Weights of a small mixture-of-experts language model, trained from scratch on English Wikipedia.
Experts: 64 experts in each of 10 layers, 48 squared ReGLU neurons an expert.
Below are experts of layer 2 (counted from 0) of a mixture-of-experts language model. Rows are named router (the router's row for the expert), gate (a neuron's input weights, with its number), up (a neuron's input weights, with its number) and show model dimensions 0-39. Each number is 500 + 50 x the weight over its row's rms, rounded and kept within 0 to 999. Numbers have three digits each.
Before each expert's rows: a language model's description of what the expert responds to. This comes from a sample of Wikipedia text that the model never trained on.

# expert 37
What it handles: Year prefixes like 201, 202, 198 before a final digit, and opening pieces of names beginning a word or article, e.g. Ag, Ed.
router:600507555480414440622492443710613373542529548473426486562523509436527511457430422578513481540532549431463522540450528485
gate2:605532477543486474443416479613531519513390476487465437544527539418578567489496518584430457531547482500520552550520413482
up2:605489454506467472479432534579547558507368492480441434547532550402568553484494519585443476528560495538507529547499454439
gate3:536480561578541552459436468567425473530410522505526479536567483527482587493524484453540480493456472504527531492503411581
up3:548502560552530488494404463501451446534427521539553472495537463507510552461486550455520479575450501501488544491508355584
gate4:478530532588649482454506471468421520418490504456405501430487477538535530384518484486466449574455487526616547452541519566
up4:531478479463480473503543503588452485434509511457551422462445535503530474507487522550539477506556466463548477533531556429
gate5:553426496459505543483523449490460551461452493565534580512517584560445414516552543498533536567566531570493493565569499476
up5:552526474482524495511447569534542593542437451520507516526537455477582505567486529553474455479511500468503478477449474493
gate6:468524567638613578443519540526520479509533525558516542438541503561396558454491549492525510519462542543483503489559421490
up6:528439464445519421595459519505422587457456474474483475536548443484501529490461444517462467469600476496473505488467538540
gate7:444496569521591603396516448583512525411487523568589508555622526574550478527524523558520468425520549580463527512536451541
up7:498570400535495483594492522371513509535533479383478538475478353494479486532537444426499506504430450427495522472508533488
gate8:524436456470533478466452446507476404474430658438468426506479505485478398560545578555575435511506437494420445464547430407
up8:508408474445522492507458425523472386484425660404481416496448481510481353574532528502583431528519477459426473457548421438
gate9:510523571543586599635537423549508508425481417491451480481496492537593496560518475530472581520499539533413469406504507497
up9:508481434473420476397407576465521501573548583447542498495513542475439506391495520479517457498487477464566525594506485483
gate10:502421499579483579558509509543489546432536469505587513498441586536499531475537501591616510445510480566487523560525487513
up10:518530613474443464543502515482444485489509467497535407551386502542505458475457531511615466510579559485447496484444557519
gate11:487456536538514436510413572580446502575517460528476557491511486606519468451530553533495456534406547547507418569559482535
up11:517427570552511520554389514610421494570505487554471573484494523641476439462499549541492440566424579491490419552549472557

# expert 55
What it handles: Capitalized place and person name parts, especially York after New, plus New, John, Mc, North, South, Colombia.
router:470492522542458436574509447613518485565497500466486473518504538403597468440486585503441513436536510498496610507522506474
gate2:478509445450578447525454463454487528453486511378486412390473453507513467431541454462491508536458485474426480507504481582
up2:489503467420553433529455384454483613436509518401437395412486492525537472487526452485479508540484519480392514532487486547
gate3:525520499540613495437446512574418524539535513395535447530571402504492545646566482419459529461480577463487452431558420355
up3:549483468507624478447443507583399509525550512369540468523603445520528512615531502457485539465508588466455506490528439408
gate4:524490541565617488488359587438510400577535483542528469453493521482476487514422486480437476547413552546540628520466466512
up4:530564567551473497524514445483578506487578449441547465460484528492475423468486516569560440568450526526566470545524503435
gate5:474506485584619422481465518429517502519517387473526504486396549529397530483568558560466540578456538518403473472464557547
up5:522503428460458554515533482526438505519453529527469474532546479471470406472377497449576477494555479441644555459490479450
gate6:509528620430488439488433519449428535487572466574526610545581581523536452461428411420511467499459539382567434489533442483
up6:463439393554526592527563481492541485500455532411483350438427446455466544522601565570506554512530498583426574503457536522
gate7:465556440660562505539556585505521514462506562482478423520462484498417532484441517525418425568484502471509542514459587607
up7:506598445572452425561558558487495504454528634483516473508398576510485548468466525555448497532439485482477535494422577596
gate8:517503457498466542498566472499495485655542442412389392478427505529588429397499545549513543500459456536554526554456532448
up8:498487531538511440494447522483456489372464561592573581522572519462361533596496449441507487501543571488438510439562485557
gate9:493529525561638604419476450469508453526547454538532510470491485585476625478520546407513450550497505549526527479515428505
up9:484475417411574553475498421479540493502459497530457479546543518509470575508475445447588455499458395471475399498444483512
gate10:510523478457558501458495487493517411462540543604493484600386536434382488437501517432471547539458532564518572408564522582
up10:508461466473521494492517472455462486500476515567490559587384518413412445390535550435478515520437456505549554444549531638
gate11:556572490510570468502485436446412514452536515525556474597456512401423580540475535487456525520464511460406506537518458441
up11:570568516507549455503469426460443512445515516547528486594474506417425557550463559527500545508454520481391539521530449426

# expert 13
What it handles: First piece of a longer word split into sub-tokens, such as met(adata), con, Inv(itational), cens(orship), plus month names like May.
router:415488450463421471560631460372477465459487475515452534538574548509471438483478535583486476519435620526566559511411525548
gate0:386489514540574495490523458459518467521492499590483540567531462547521482536432478478567513527429570584477524467522479489
up0:591525490449477463504506527489489486487495542419457491491426457452456580431579521531429538537531420501488546593486481521
gate1:532472525556594469441552496513510616471477490449535552537467519560528590428502517474472518546449556516489464560517456536
up1:478539511500447567570432403389518421467445575543496434495506553469511382505533495558535505453493401450363527449459485550
gate2:396517491452518643492633478509548550426453530515504462516423534542414416456594401624420435563439624529539531533456518548
up2:496553422470502611439566382572494414492433529510569496501426524497462468453571428534498483548428577515476498513562559550
gate3:550489410520520457497483471571473409450528490465574541523551519551499531562475529426428455467428515493564469483594537504
up3:430516517549389501436447501491495574592447430547468486537523375493477564506518498520467423451568450473471488444462455370
gate4:506431451467472518569492563472492509465362542535598467483543461546511526491503572489525606577532605567512552564490479542
up4:524426439484453545553508564415465497432347539558598447496540451556507550491487595496501577553534575588538541564515473532
gate5:543507570508512499555427554487499547529620515518560521530540564514567436444512482537456604460417464558451530581415435595
up5:443494452466444502441559434558511457443363472487412480471455429500439558527490528450521393532579526426568469398605549428
gate6:525468429444568446516487561485462457532523579495557485544454464440494492588532520422451529429523465472503517538492555552
up6:490602532519444524465509540522508584504455443505430504494584508588481503422460478528519430538500501509467474442459476468
gate7:551478462465520556511545644505500441521429499553481447535491500528594539529464470576531475551511526480369469516479526539
up7:470508541526481446461478364462520526494574508447521566481522516471403450469524518402463544462480431503624533486544457433
gate8:534450481553519572449428556482550536557499490589505473488548444574623500472555577531492461473437561529365491510550533471
up8:380500475502500446484505472455506480524534510429512501560481461413435483563479484447464525516578421459521524535499528557
gate9:516540585601634554424477576565462448618532485496400458487413503500540486520534477466456448486546568541483558490513464544
up9:377465441500507530559530485471460415523536519449433454441505567551541576412527537460494573497491470527617481521550435444